Experts of a small language model.
Size: 11 layers, width 128, vocabulary 8192, 30.8M parameters.
Experts: 64 experts in each of 11 layers, 160 tanh GELU neurons an expert, 2 picks a token, a softmax router.
Training: 282M tokens, 5825 steps.
Below are experts of layer 2 (counted from 0) of a mixture-of-experts language model. Rows are named router (the router's row for the expert), up (a neuron's input weights, with its number) and show model dimensions 0-127. Each number is 128 + 24 x the weight over its row's rms, rounded and kept within 0 to 255. Numbers have three digits each.
Before each expert's rows: a language model's description of what the expert responds to. This comes from a sample of Wikipedia text that the model never trained on.

# expert 21
Spaces between table cells in sports and election tables, commas, and the suffix ist in guitarist, columnist, District, Sistine.
router:124137095053091174113108144125111127105070120136105165116140113123126121110137129113124122126146108133119143152149132151137165161105143117086143130146121127113072147112121113105087133135137143136124077121149115155115158127132101083131125126117103133105139142117141164115143161155127112092128139142176134158116105114176114147120186083107151125152126125089100167156154118199136134123146
up0:130169115153139125131156130148097154117208141095097174120110151082128118105118178151148130118110140146150138130132116141103149107111125111125064118152139125150120121115095096149172090143110137153149135108120140113138142130136107113122138143136140118128098150121173062126119139137113161133153126096117105141126118132051149089123134144164119143134125176122122103146115128131100107183097
up1:149119141202141099135119104142149141126180112116122144152162165145131155122122149147150126130089156147150134124110104085069106118135106112182103082091115084139126113119160144141153088155104122145144181152151156108135106112079121133126089146148138092140120123123121108129110118126111176121118132114083115122132146148116141103164137154129112130110084144127117087116116121112119139134078
up2:159123159157140117106113117125127153157150135129156092134125126126131102132171114099184135089123097119077123100147112122099102101163125081166122068158119114151121078143127166120162116126099160135151131162136106145123114136151114118090138143108108123133101115130115091099150131162112106157118115121113112150114155134119120174168129163139124097106114120165176129125080130148126147113188
up3:164159140132110162133117178126177089153156089141115131141154161127090102113113099101137068106151117171099104104116102121095117092131130107101121086106108142112125147114151099104136120113140142099118125150134157114149093138152150150141137142150124105092139131143075101139130157094176167111118115138122137105103118128151144094150105117145113136126108086152118078111102103146110149096096
up4:126125160147104144119149116160140140150128100150121120130149156125138148117120140134117152142106083142149169087146108142125116123087111183133144147135126133133097118122174150101159147118131092088126136192157102118176125099102132116125125129077130117159126101138082160131113139150146112145117127128130116142132097150088127158118093104168151118150095155103129127049088146105094106144093
up5:113101143151160116094111079147131150075169123122126124134144144151128122124151108084078133105039152146097073092149111093136097128114149124129094112171112135123130132152131121151112131135119117109158129152136131147131140145132187124133115163093152135139089126146109104116142120156111114096155138134117132105112130146093120127098132176115126136108115110203147112125147170134138115121117
up6:159078132124151120154130125115109152174149166104131132147164142134162152113149111165139137144113123131124171131115124112112105113113067135128129099092149122104113104122104171137124123114155088173166147105133125120166138127095132120066100122080141149109122098097176148136146118143138150114128130121122128122142160092137134144109149101106088179116182153114114134151149142125132188154139
up7:147138097159166152112149138124151134162177164127152111131120132095118147124143080152132117109126113109137140104112122089106102103156129095184123109142116125121133133182153137145176116102138163120156181153097083131130114083119107159149123152125181098130091099127097089107164105116109140151094128122088129146154172109104117110128118147144129143095132090167154118121109113130122144118130
up8:115122133122109105096110124103144129133118103141124097141140194129081108126109115136138175151089128128075110087130138141151063087116136122151104057157148125144133119132169129129105133152135098116143132112152129136125099151158130091089147142101112124084150110171092134148145095106107093146156118147120127116131143126115174115167126149130136095125099114144088161159107101103148133132122
up9:135139198136122167094111143124077147102154170098140142138113114097122150117129148135113103114119133106113148085105087132146096097130116132176141112159113126151141132151131071139113146158122085123134164155158146112160105103127136100129124142117118104125089123087104100139117106138125125165131130102113144108118172116122163131162103105124125162176138133165126119111143079091153140177104
up10:177108144125134139118095087107101134132149135137114126131157135137122152138090130123114105161096168071139125142081125097124096131146060149167083135144152129116099162141128123136165111122139104124153121149053108112125151104156136117139149098149118070128142113140145145123131128100122155135096145131115122124172129151116136138116153135160100176103133148113113100129100122085131166158166
up11:074097150125189102134100090149122126155152111136156132120109173128114105120100117117146128156086154146125101118183096115111130127095128143138094109131132123150125131157170117125142102109141141146165123140097082121140167134147118107148140122093158144113123139118105160144156145166125101162138082135128130143178119123126141150125154163145135163100185130118120114149109184115117136185127
up12:127137132158107115115089059121128135122134153107157138135127130156108126135116175122165095055156123140136142117146151123108140141131099155165114122178140126133107134133119116146175117114083107154148154123165164105131105156163108129150096101087149135165111161162125170090142109179137112135159124157127119131121137125140140137153099123143129189099166114148122142130140132126127132174162
up13:139090159121137131127121127123110119127120183114093113121110163122154154142090179163132150118114145135109131127107149143054105144192144131141093098154094137152129132099166148123163128102108133158133131118142118116112125121131139120105098166125105135126070114097123127123138144129099142162093133119121140131201164134101164131166124145156112114172154102147130089114125102091116143131155
up14:138170162184168135106118105145134128142150119149159119161107138133113140138108146134131128127133172133099132135088113103098147078152134154169106086120151106121133089139164159143142106134100129145153139126097114129142114136155130124123156111146176140130124105186091116146159111125125151134118087105079141131143170202106143130116126154160150133099139152156119076143109142101125113139098
up15:160108136133168082117151122133150147095143107098108127134102143136125140133122133133129122157107187135163156063093128105093130086116177159136101102134170109133116099102140125101132095131169105113129181111138100065126126122080111107097143126165142135129128157106141173123158112122144157117154123115130131137151118138082155164143141111142105154163122168134105129154133152112139144133152
up16:188080118167174118134140136130121132096161123103119127128147119174124118126131099098162123126116184131144119135121075124117096102099154117114129165142121094094187128136172097136158124108122112157132134165109144129133147151131163132141084157104133173156094135141109122161131150158116131146160119112131127116158117122110109124142069140106108124140118077179109112118098143138127097110129
up17:131122148187167134127099149124154101133141160124150110152171159128119148114103112142142131133124153121158165119140092068074109109176120155175115096181127128117136158185182153132122113118121106141123152136101161131124127131111097130142114107125125124176117090146109135128126106118152151141123135116077117104132150146106123125135119171119125137133114150158118104138133119059082137117110
up18:130129168134129103141116168127100123154144099134165080128129135121149124141135120131135151085106145141133124105126106135089117091130094138114066133135108124165128085145184129157143148138141152111093132153143123167111095117139125128092138159142131168139127070083133132128123074110122137176129119108126124150102134094088163149157105103153091122111088116140106099100171148108139092106124
up19:115078071173163100111143100120103141105123102135140102140157092147101119105139105158129127080102112119117137106142113136112124131106148158141133059126137106182138167120146150121118145119119124127140156096147123115112104119109104117149163125085128125126079104112112161141135104068130114132135132135111130096111115135102153114103062134138116132072147102139111115164144121094158135162110
up20:145168091141112147150149077119125143100151157155142143128130150138143125113119133116159146150125144142105158141185108081144098139157112120112118091095168122139142139127141115113203164124148154114126124196111129087140153153158118133150114141175139156088088159131126149135118160113128173136136126123119129139151122101121125117079111160125146138124070149135126108100150143102111129150166
up21:136122156156145159165111125111114101142150140132094064126097129166114101128139085089133111104136153152169141133106121125143103080091149202133141166167135182112160123143163114119150154134143121117125139126139110149144088136110139080160085120122128146120121156121120147116129076105102128112140123110128136169078117152126130136129110153115113103126159140128121085071137120140118126141108
up22:115134095115121136114154143159154149172136118149147138126124176110142172110109137162130147120100122131152138138072153130138142087147062155129126117143125115125130128155128080108113165179139104106143125147104144115125134142149139115115137151089107155133099099095155116127157120146143113138099191067118122074148147132073137103112138107123123131147135142129091139117159089139158156094146
up23:115114139165149123136120124130102157119179143123140092143131119129109149132136125128126133095178123102141128122108149085123074108154095137195149146155130125122131115112120182130147150120108125137143152154113088124164109111159117128126094123105100115115110124146129113192121118149162105173145077144081160145186122169109142113140137112114155121079136111158158080128135098113131114138147
up24:121153092123130132167117151104124120110150151116150151123136131117116122114125165172140099141134141175111125107139135137092141141127128160155103113179118114152087108160100118158114127169147123088161113098108129114132163128133171126105111160142154132108089126207127104127154125132122106122113121132119104157093127165105187125158117159169124105127121184126110090128133175095144094119110
up25:150141151160153122188141104117120109157173093143161133151109131120156132131143114144111099175128180145213149130121103112123109079142136115126116111119145077133161140118159145119144122138131092141122120158129120141151143155089110109139105137098130160144103130112102072191129126112111116128091115082119139134135137131105147139109129147114138112097130151188137110129161161114107116119120
up26:123129145162157097162132083122119094133147153119150116143099114124115117114141128124139106122101140122130104120125138148139118076088100117197116085159140132107141152167128192128108118125137125134113157126121103114095091114137167113125129105118180108144072115166125132131142086124123088142131124138085131097146122121137116153145061175151107118135121125151144113136103152078149143125173
up27:127113118124114131172125112142149140098119132117129111135127195151090163172108125106148130130130125144099117121111104118125131098096106111115115110109135102156118120109149132138187103081123129137144116120146173076122135153152168111063091084143117151139123110168062153109180111162143149105156150134126133132145151141133134144130105116135104160080122137118094133126079140125153126096142
up28:132119085161129129123153149132102171152146146156136061142149101102127126159110126104141126125047120109113144132133133098123107126158151141135088092121114146145135097115121100113118122150109118134101144154104100127103158123130119119098156118143101178128124103105133112141131135155140192158114160154097128118156120093128132142189121106175111106088144103178160126106129097124109140134156
up29:161128175151105181158148142128128141118137107135146099135151138116141170139114108113159155150155179159161128109128106108112141086195123122156074101111144151111110162122145157135098124129124140146154134113135133124101091136131125107118154123171166147150134116142082092150170118135142156130079126137128143117126131108119150150143113124174110137110115125147097112160152156080111123098074
up30:072174139159168140100110124141126138128165141139108131145140130096124133146145099161127090142095144146112140147114143091081136096141117100168099105180160095138115114111096172136121106149124103110166121142123131145104140137114165131137116136096119104140071084155143097128182151132134117144119149155116140111103144140121146095128129160146121108070144138177169113109112126128125176132134
up31:136133134120112128162136157118121172128134155081136097149104153219147109126135102144171142125119170102107116132110062106077144107127151107122107159106128112139131131124170145157146126128154144142161122128115136123122059137144176098116084151126094145115101132124156115117096116089109121135128114140122142138147151131143140148135180121110124150132095136108083110103109131100158115130151
up32:144114091167145126159087136122115135166186153130141139145146101177124150139114152171120126108125135162120144102144151124109097078150133166125099094162150068142137125134126122157125098081090124171154124120069146127118131131120172105141085111108135136132146119161137126105127144153119136146097099142123122123125153148126093122134127124115107129128114204120103136134133178095130119138165
up33:168096165166170110138121136105098118136170106090132100123096102129131155134140122141152122141128111122142171094131121128143143109131143136175094168192112129145143094127125103119131130142155164087124138116144144128109174141095143153112134144110069089129108115120078139159088083085124129138129136145104116128125142118111085162115103139140112169143084100158121133114143114092117162141140
up34:131127123129179168145141132138072115144131165110121084128092128153158161143115130105074140119147181114111118110143146126127121097139141124149129152125129130108126116136126125199148109117116149098110161158105119155101113108121121100126102144144156160104142103100134146145099097145114152149131116079113111127165122131087115156144159097160043143129135148119151107114140120109140156177142
up35:117140150142138103093123131159120192111170123092123155114109118104153133109142122158138138105075107132113115141126090091109157123127108109142100155130145132174128141088145168125193103133154114123182152104130134139118114136116112125092137158128137095123104142146156086161181135157131148113163078143099114130120151150121157106149118133153137159152093163140149128165119085141108135134106
up36:112114127122145103139123150133121113142156126118111125148147211111153136102115157088138170193128126134142129143152106074134119105160107125178090121183146129132131122118150119084129118119150131105127142161115100125118160138113121133115127151125115110095062121120130154147125097149111173150097099142122127123146153146105118119088132144144143121141070156143160144135130096097137123087177
up37:124151102120086100156119130099110116150107145118094143132133146081110159102107161099126126159137122134122128093153120115080101123129115110124117063120115120113118130117106125126088077091111138165145157130148138111126111073073119118114151100134156122132144086144074101135137135160135140138143135159121143126108113122133090125158122141128084163149134135097140176130156085095116131149192
up38:192109124127108137110128090128173154118157115121114122147078097142118115135147144168121071118154082126160130066107146142148130093123085105136146102124107121135117129178141117149139146119141141155171143165099112104161119120112172159125106142126149093160144147142093144111164127114122126122127153111111129116156134138152081143162133142126103178096132128118147085118113105134095160133146
up39:120120162134098153130096137110109143152166154138147115143159177119112126153116108103132145126086147105152144098124142095117057116173113131161083133152151134134108092162161135139145101139147095123139141140102127103130102100132099095116107124122181126100107115117104153111155112151152153168122119096103163126183107137123157129065141120144112122087110108141157105111106127088137133101120
up40:108119080148176127091145114131127127118169123123154119127103168158084151096138123139128104063143133148142100094144071123107114090092123169152113146138096108136136111143139102119129107105127124132144152130149092111103152163131079157089145114077123100141121156125122117154120102100146134128099094146107131121102198126135126122088086151136129138132130126130123069156140136141137145142130
up41:107130086188181122140155132129161147124151109116112125122137130115114144123142088099172149094116122156101149120110112119127149127123118157113104119073147167090164072114161106137146137133124120154156131148125110134135088178114148100116130126140130150116144122142067132102110147186119148166127079129117115180158130115107119156114131127130136086105112120149111143160105161129108114136171
up42:149110158121100091138155071145125147110173111082088143135071119118143149121142131124137106141087147147155156122125145126114084107157144109133132114121102139121108163102153148142167101136120143180157148127121125102168100130108085165116145160112179079154125141124156129092183130130097150105112118131116137138122142100145160154130158163146110133114155132125156147149163133129142163142153
up43:125127134184122076153101178134108156138186151157158100124106138107159090148136161107112138126102139145178114125148153108142134101159147110172097141153121100119135169097136168142138079121140162113154142126078128161135137121070158128133110129122142086147156132139147109143148101163121118138078092114114139135125147152135140124097109158148169123120136100138152130102116128105108138120132
up44:142110114187157098125146114162141162114186089109127129151133157136106151113115129110162123156093147135152112127119081083094121098133133124157105107117104095164132125112199162134161115123139152128131138136169136087124110136104116122105101146151151118149128130140119142139148096128158157123100126135077120114156198133123173136119126174154103098129106146142152093113129123101138128111126
up45:138091147155123155192155119128104157168167171146178156139140095148175175122122122148125126083107089149112136105122137126122113103140091174144144134125171094144085142113130147158087117106148113132134125154113120122121138119098127127097122122074116151130142121126133122143122131124113158124128140145118105118186119143114116175147155093128093114114141142118138117110096138117090163164179
up46:133138143164148132141092094123147138142177144168154122153096162139095113123129121115133123105132138116115134102107123113118132092107100144156070059147120134137124077144110134149147128148089136132101145127115118102148137117122094111137137102123176123100089147179115095141105091137098148131141109099078122132172121187098130106122100138135127121159112099144137089142157167100127094148143
up47:157182119151085131110090134156142095136168126086108171122138149143117178152131178097146133117144115124122130110138096127116114080125164158169142117150153144122156094130117091111105163112134155154115178114163126127157148135127119151123117134138159116096114128159098138094130153143107114168148131171111135132136145172093146145092108145168153135125107142108109146152151095102152107138162
up48:154079150145152112131120127148152124124195137128136080132137161143106155101132131118103105103119201139172154124154129125090119093122122144127124150169116148135122139110147135122189113126137111149141144139108141138133108102143097147158081137107129114167120153135136135154143078099142141110143119151113144137087122142104105131177128117162105128117107091143120060108116133180123090120118
up49:097104139145131105155101115130123153169146123117140117158098156192125134155126162117132127137120119150134097117141116135125098100090096123137145144109143120144115138130132136155123133091117128154164136111100128134170111169095150131098066119117147131176142095184069114101107100130074153132139108128110101117133149149101128151178117173134072129081118157139119136093110129122104106132119
up50:097135126113162107116124076114133194158175113147112121134118142113123128137155137125122096165090154116133149128099130100106145078115140127104117084206133096104097083129096150131144148142080129104114181154134114110097145115068132096113134142085108117147104127116156136134160138158146135137138101136125132155105118139120130095131124118130100137133154141130138124112092177126126137089148
up51:124133105148159124167075137157162097121160167127191111121132159152114143150144122145135132157146161164159134103169146132103120116138108156191171139145125121127135110165161130159106121132102121159143133113113122139095128155134147132144107145116152121133087098183111104110138132134129139175147110177122124118143113192109192142159134130115133111107130134146106127134110139092097116138108
up52:120115130145166124110094157105172119109177104135126107111091141123115101106142175161097107104097152123119102089123159097130149117181107111131134145168062113118138117129141169115166124120130136105131147132115153143080136126135108121121104099125124137125100102147104123178128127131123127136128114143123116115107109136137190143137117144132161176123087124178122106114135110140116133085053
up53:108097120139122144111134098137099170117128140148168117125156131119115164139091133114131120140108110102114113145121151119086152127126136101164119074150127140103087090157159181142178136184121093144127132137119109100116177109092143114115104107139106084098079120145128121105127168171113172133127161119122107126125153120112098129153143120161117128147140140154118088087110171120152128171150
up54:121096169116125131114141170117134170147173163151179139132155161166137149144112147153132115146077117109129157142129141099118135088122084129146153123139137112078120154144103145084121130140146106137140132158150113140177148137155153124080125118073142129103090125120182122119116109158126148123153140133122126119151154107119137122124154112109109160165133170139099125096121158106131185153171
up55:159138152147117147153085134104089096164148176142105093124126120140101098103155158115145128130135180159135162135112172121126103106156147161139071088156138137176105108135154106154089167129125143122147133126128141120164113145145164093134104117101107154116139118125094132077142103100130147121114139105133124134130136143110131122149137137128094118140112161146071069104135087106116154145148
up56:094133133148149138117141146137106117140136114107107147138140128130106120072132129154191158157121154134095113104146112068155134119132153143201083093147115159133113113112135134111146091137114129112142161133108127125161088127170134099171147152137149111092058094175116146127148087140129126134107131143115127106119122141111164147124139142121102117122134127154134142141095129093124183132175
up57:129151142155143135121109121092123104148121158126148180137144086140124160093107136084112124153113165112110149116079166146133094079125101139149125136141105101144142155126165128121121114176095093174130122115132172130148095139101148137152107116128097096120133108139111106133119091086144144149132124112119127095158158155099111085139154121146106089122128080137148137086122117116139083186130
up58:122087107145129118128085109155162132147148159120101109125089136161086149132151134138152120144131132125135119110127091065136096138156128126184092110107125132162115097102139134137105090113136139137171125117105113105133113140088177110125129111124112136114145110165113128104127097131151158144096101096116100139119146162130195152082146151143074113118137167134153116160106156080116152123137
up59:110153148151121101130128126160123154131151134107127118137129149083116139091108099085127136133121143071135152110134105116100139098141114131183104074153143126164089139136107093117117113135135114148144135103120119101125076132076161115135140134148104125122175129093145161107128116103152153095100136130122147125135116131088155151110147112164108112145126185103130044141094104118119111124092
up60:124137132184168151116082080129125116130164128141137094138115153167105127113123174125125146103097175071167137112107105107112080085129122146162089098128128130111143125127175138150169121144125147129138134146112127094135107105100157144118110113133159088132119119137120134146132079112123141131095113120066134109138137157143159102114113135178092132097120135155127096149113113089093139135128
up61:156067151128143154152113155137149144167202132135112118147155120110172159138120114155119111140101134163101138127153098115121132102147077106145166129110137132096110122103129158122113101117153116117163151155164120155164139132090135117101156149073127135138130120117138106156133098137142139121091116140121131074144133104163158133147122125131136161132153167106136132074101153145101179146115
up62:163145134135140108145138146157153176138153151096146094133096138119143134110128107143113105054147134125182123091123084130083116121109152066141131150171182080133113146089121138132148090151155102139145133125105120113171155136117135104122119112137134193157164106103096103125094096115138116130127145133123113117155142142134096096163141119141124134095128120113127100134121144152111107146149
up63:120123146133152124141103143138107124121128195128107132135122161131113091130112154096182122128151097152070120148124152136102055111126131166161131098193141187136126127127123110141110115132141132112145124100126156119152113173134161104081065136101167131117156109147108148113155101156124115149135111099128124111109141135125139127132148157110082093104131117175121109119110113108152131132111
up64:160082132147133137104120158159146101105165132137165102135106151111102157158137127107118087114159137138112122085135102089143103056116158140215150130187122119102147109157118138110151147128134162156140144154099103118112159152104129138136115091101123137094103138133141143163093128149130142133121131124131148133130104153112132142107118138141209139121153128134129140134117137123114162109151
up65:111146151159168099151104097112152115124197119132146089137093159157130126151147133132096101074135181163119124070103117117104106071112116134145114098152138111147119126172157111125163134127142143141158175131111100091119156109116164157148130124146142126125094115139095131123111107115160159128119121123083111140157116135120131124159098139155139182108130105143145093138140162111112135130123
up66:124126114158159094116092171096129145144158099157156096139098203091108108148140097134111091159123118116157136131119105108077150111137128161153118070177121133109145140103143145097135094141155118125097138127142129155128134148063134104103150146143112144121097117118105099130112121156094103154113143133117124131125149127120137141122132147120123117133135134175139140131129091060163162108096
up67:137116118165209109118143131121152141127183130147090078142110118136123119121101118110102131118127171113153133119127132083122140103085109158171106150129117148125149119149139150127172113108171158087136167098124137117164145136078161101115128151149099122084108103099122137124164126125175109147096106113099134159127134136155154113122104097163105148129123126137151130122129107065130127142124
up68:107150116149132149127111148118116171128154135146139134145116117138124168109104137116118165180122093142120147139088154145101142058131093162135124144085197113123108167143137165153169139099099103142159138108084143110145133116135122145138133108144133158133119109193077108129143150093106117110097146153124119108105141155117097144119105110134098129119070120116121132115104147112099089124145
up69:167064151109149150141139145139138158189164146142139148134196133131159155116135126158144138122119102115102142142102175134145099135135076086115165125130145142094116114131122142169127128124139116123162111150122109134140159161085133110082134145082133138107131097102130116131125122142146143139124180112117139093142146099123148130108131089111067129125160153102121133096115134146113168150163
up70:145159144144118138142094104116147139095171103146130125124154133164152117119111122111155113154096151161076115123135069097086113109133110111146118119134124128096118156088153154115149098105147116073128153145082120113109101081120141149136096119131126077171145120161090163143140151142145123110133113152111130096131097129170133095113146145148120186145096103141157090102142153146123108127142
up71:116158163146153112093168123171200102123146110133109126137135160174133139159134166125187152146140144132150153145147131088100120119139125169147161102151151108150134140119114162126108160140130137142145144153129149099101137148115140096122135117094130101146114138153086102114178101172100137151151132134125138103160150156116164071125107133101141148159103097154104109146098122124133139158147
up72:122073112110151134107141158132115141108145137096088121115150127111081133107142179123139107118143184146122103162104121103109098084112098100147137152131122128140108089159168144155128151116098111114124148132124130142096114132139176150085119077141117100116119156166104196116120090117154180140114085097130120122119127133110089140115152105135116144137098126130105096100107147130142168145119
up73:166135117125096123145173148089134118127122103079137132140125139124147081135172146151143086110110156145112119113093136073125132087106100097137142102145077117109128159130151183127145182135123131110139144138114149083072107141155155111108140101140145126128064112158123142140147127112108133110103147138119133063133138150135102152130133120110159142128115110154114093157104096126162138133144
up74:093103122165142109118150128159125127107131147148126095133130144126113124169095094078153153132089113098133137157132146142125107072127121133126174061128172114165161125106137120159124130152127168170110128102134101078119098160087120104155134115129132107126124104126111115135148091103148177145135138161115125136150173127098166081114124121143108076114092109162148117129123133098123130119131
up75:088113122152123081124160123149104137124175089181108080140134176096101140111112107133167146120146116109141121138093125137102132094141112107123139050105127133173155140113147108092123128134155165133112117116160142144124071142121114114126107142127147119121152143128138105167102113058134147140155128148126113132122156114087147112116137151145120097117110130152085121092172114093131127129114
up76:140112116139149106161161100107116171160163082131129119141137113131169145108136101149100130098140151084165123134093129134146153119194089137116142094149141126123179146121122134108084126154150140167143116116132148109101144167139084128083146118086140123096166157098141115136134139074140120110150115140113124104132163125120114127118105106116138163153143174153129092151142101131138159111173
up77:135132134146126128128175140132176122066133100181170135127105132131109141114143164116162084102143120173124116096127165138119146126094059100127153106133166124140126145124099134124067169136114131141121151112115133129109097147131119103076120110176140112141126122138114143144105135132153110132118153158124135116149099111133106111144112140116162108117169174123136076123116124156101120068105
up78:161103148138155130069109119103123112100175145156160139117156169104134126124113163118142131117079167105115125117141129071112135114133114133155109078196149096116117130128123128150164138145140121140141159126163111115143152109167113131124150122103153076101077163122133117142118147086119099131129167146124118142135104106106159147149129140140153139121105158130098100109102090123117156173156
up79:103094114176156142119138069119125123127167142150129071144079143098095142124152153105122131110115121114164131149095120100145137099112135174125078146159141129169141127111191106133156102141139111135143133100174107126125111145145114104109112145099081137129152117133101077138157103102101142152157109102120122129116147144086131106091079111116108117118141095142152130116153141120140139149094
up80:149113138153161098143129111091100144142188133120158128159108201126146076136114135107106123121078155147122156103125125087104114123113119130164101106162163110145152113121140157134161078166121144137136159126121133110172142134129130122129114138154164121132121116120114119162132108085127172142190118137082119152123138138121153143107109171144111149076127127155115092131123142094103125145122
up81:178114124131165175158118145099111158167158112122100081133142127165145120077137111139158149155123145111144132108147157108107134128101121105090133073082128134101139111139123139139133091090148130131164118135137141135150112158106103112104092149108112128107154075112139110143136104129175171140135137131127156119112160060134136137145113114142087166138139155137139126127161076113125149160132
up82:138109096121140115152124128127095150113132138132164119132151165147154169134106114160148153138123144151092140099106074146127137108125108097121103130123106126144115103095179161134168115112096154132145115132111115116140112134131151079072109155137093154135078098162120156121144135189162110119118150102127114132155133105089136177127115130162127110075148129120095100084121176106115118127153
up83:157151092158164117133140126145131131138176122114153100138097152171119126137122120149129134144103147145105133102131138098132144116110142160158114097155121117109144139166145126137129136146149136127132141128081115136102114120136169095134131141142158129120090043139097118075096112116120115126162157080099134124146153155089132139158113146153082114126117123142181130132120160059180097122121
up84:154107092158123134136125055149140163102164100125128138121114132157122126123149117139148089152097131158143167119150143080121100106102106120145117111128118112150110102109147168149162109146123120132154176145097107078138109137118128144137122126146168096143132113137145143133129094100113172109146097127119124116135157132107175155127151148154109121094199164106181098153145161145112151134118
up85:142072138137164137121123138116110141092159102150157126118147163138123103128126128101120141134076179122116111135154115076100082113138118106163116105173130103122116149131194109113154169127145123112159132108140118112120127111161130124085128121112129074095116176159108159152165128137125130107138134137113136113145078152154166148131152134130128135114095135130096066130088123104158139154121
up86:089184127165129099124124164125180143177163126144152154124132141104090132146149131108150151134144108167130095119145149141100110076120107138113119081141141116139146165131093146123099134118159113107150163165102134137121099130138081130141127137128119100116160130133149149133177137130125124124103111134127149100129159141182094120075125163119130132126154132158135057135110082116103123108152
up87:140137092176109137186126089126137187145154132139152101140121171150071162125125118110134145143116138097109144126140111118144109075172124138126102106092176106087119129124160146150161103111115111147112110145077145090110138153161104110108126113153145142130122101151111134161126155150145185128111131107124139116103169131111121130124121172120099108103080112128106122130097146121131096152111
up88:111114147134131124117097105130157151131193097137142122142126160116129166110130106061124132169096122120111124136116140107104120104158135079195102130147151116111132105101173176128149101132130123151168140133124112113154107128141143148147096108105128105116124144141130133145184089121103165093141095143119115122114115120156194145116174157154121134092128148122110142160128101130127162119090
up89:107085134143138105100121116113159126106132141135104119130154133127115126154103133120138169125063155116126149128122134102060149143139103161103085133169136098129116149095105185108139112075125121120109136190119119162106119106112167125128116116142147099157104111123129161135146123149126087115117147146125114142151129118109147115166095161162157152097121132122113107082119148097125120184174
up90:148136149156138098136119135127185140099197162103131161133166168103132143102138106087145114105116178135117124120082133107100160108116136139157139076144140141141157114124163096127120139145138103131150151139123161122124125116134131120080103135108153119127089150175092132136152122159124187121126134139100121125144135166139168137112094147139169133125148146104110071134124131105104117102171
up91:159106157131108160155144093139117152123152113098154124161150151159160146128116104133102140135102165131143150104098140123097141107150135144183128145140106116142107136153184196152161138117158137137156140129135087118147100121118121123092134162161158147147098115149138114094128137103094139138096158132122123145137143162099120118154123148143114149057157139126115083104137164110170093159146
up92:123075136138112113156142141131094167085170172123117148141133136140111123110179136100129131120137168130118099176111152118107138153148134149130147143163120149161130143132112159110151153132094132100127123131137194121137115152122164158107085157098174100118092132158119092103122133124128121118146088152117139160072094174110155120152116127113159129148123102127090090100104112154143118145107
up93:145114132139174105108122166145150178121167159108137126133143117098156126113153163143134140126169111100142131112121118093136128097127122101185117122120148088123088131135107160110190131087130141134140136121091131116154131121127177147141091078101126077125133134112110087140146133149119163125085143112120123164150166135094109119129090094161162131109104098149136111132072152142102123122120
up94:129109119133100080142129133121084141129164121152150127130140146138116110107137145141190103110109105176135088125140170139111125135119115112103150078126111158104117171096108155119145128086137155143146129100130127137119091114114108150098148159149152077131143146165147102132171167116138166121098138147127157135107120092146143135143114177138100152142134147150124069144167081127095152132095
up95:121100135163127070126149114100135135136144135128183129137134171122099167149131074110111142161145121114123130148104069097133123105095121161142112150098177151143140105121181143087185138114179092140137138136120125119180148136114118097111120087088120147144120140129161156108127137156123094113143146102130135142128119110153162120087122138120140118126084169147084127131126132115111115149145
up96:160088139140136111122115123165142176097182101139096135141124129176115133143123116135150141161076179142153136131137149086125139131114138138159099133147124117128118162087138153105156126154126125123143130074158142115117114130120164107094139155099107129118118167162114110182175113165132152111111115152124143127160137144148141129144120124121111155117151076116100102185094150123095169138106
up97:126109119178161097138118143086144115128190124127138105148124185108105144152129131136146135183137103134149158121145148092119102084096132174163119077102140108100145131121162154130130139089142138127098144147111127124134134128133135117126136118098100101076057115138155096158123096125105092133109151103098137127131142106117141127092105140159130081112164123166140127136124104111107132093122
up98:172099129148130127113118113127125155132138147167123165118186169169153179133113127126166138104116143090196132121118093108115061136140134139164121090095115127132144116158177125135129156143091125126138150113076127122150084133117153131109104112138159121146134101157097101092128171113139122151069104133130115124144113155091114117116136135120158116142129169149123118108116154126132116123158
up99:186117112161124127141122154122143116143143122118141133129138162151157124106167140158119091102111135137111124139091169122159129077133115165136164076157142123090155154154100135102104146108144126136162127110116167110126131156164113117092120124098141107098131134153164116152171127132136131112155151119126140102125171114146135135086088120091131182154092138134064086165142101121120145111111
up100:151108123133170137120120086129139165170156147162103105135141142120146182135142117173122133141165136133149128129114125116093113126120079139125116124095145115105129073128098122129147150095150092134184171122107116161157152156081131116090119127083125116125122091097162135137148138151124147105140115106113112129114119098116148138137098094093085166153123183134105128148121153129104183120147
up101:105128141148109116139122083161169121094158089089096133146097137111145178123140123095142120101088109120138142127120129103091129097126114073165124143127136119138111157097161175140151105133125118163154138120113115117171121140164107168138108144103150089139108116150138101120182100119104168109135097144123138127116148084145161149118136163133096137103165126111129143148138083146175160138107
up102:094127123183138132142107141112145112150166174110149132136140187114129144076099125138158142157108096127095162111151103088118129092140136152166125127106151096105135156110119135123140131129120146151139143120098136112138104155160135092141140158122135151134083104188098139169163092126114133137149155134107122108094131117103170122124096140172109119137144106203114119126103144118120122103162
up103:117095105173127131175102087122130151162143166142133109153130190131122099152099146123121134140125157133096157106130107119152116077152140108153108095144129149117109158129123154134129059121114164097126113166118109115130146136168145060108106144106122124137110114159137150118167130145127142141090107132123131100147147147119149147115130190127096116102116144139103143061104142123104132151131
up104:102163153170118131142147131150114157138144111124172132130100160155151141159139125110148161135078151141143126103122101099118063085168130122123136118130154120165116150090159174164124114121148093119134129127142132135170063132086139121093120123099135144178142124166115148136111070114135134131115102128096105120157133125116130135152130122141113115107096164139160119086094151112137082116132
up105:134133126166189170093107146132119136164172186119135102133121144141128122142099150092121164119110179125121126094159115120102106052121094115159105102126121099153138084141130111148148128123125107163132204125093093121137119110135119145123133145102161107135139125127132145155141099130154148177117103125085121134134146138125135129157107138181118115145131149177146136142118128115115141122152
up106:173078122168162116142132122117128138117151103131096115108158138175103117132126096107140120091146173163129129124131101111146114098090148124144073135122125107131156072151134104119163125123091137124133189123132138112119141160134137146099157104147117149126136147145089142109133115105107171146121095122098094144114181118072118149094098117122143118115151142140147120166109146130141123171181
up107:093136113148147123103108104141172129145183123150150143134098164108098138150113103161094142140167116181088108140145146094119155124158094169166099096109142114112134112120104141136148137132144127133170159128153103133162104168093125090140134128105125134114146164146148142170143095126170099124139113139128142157136113167163144127105120152113141157085121174130110102147134132119082141100091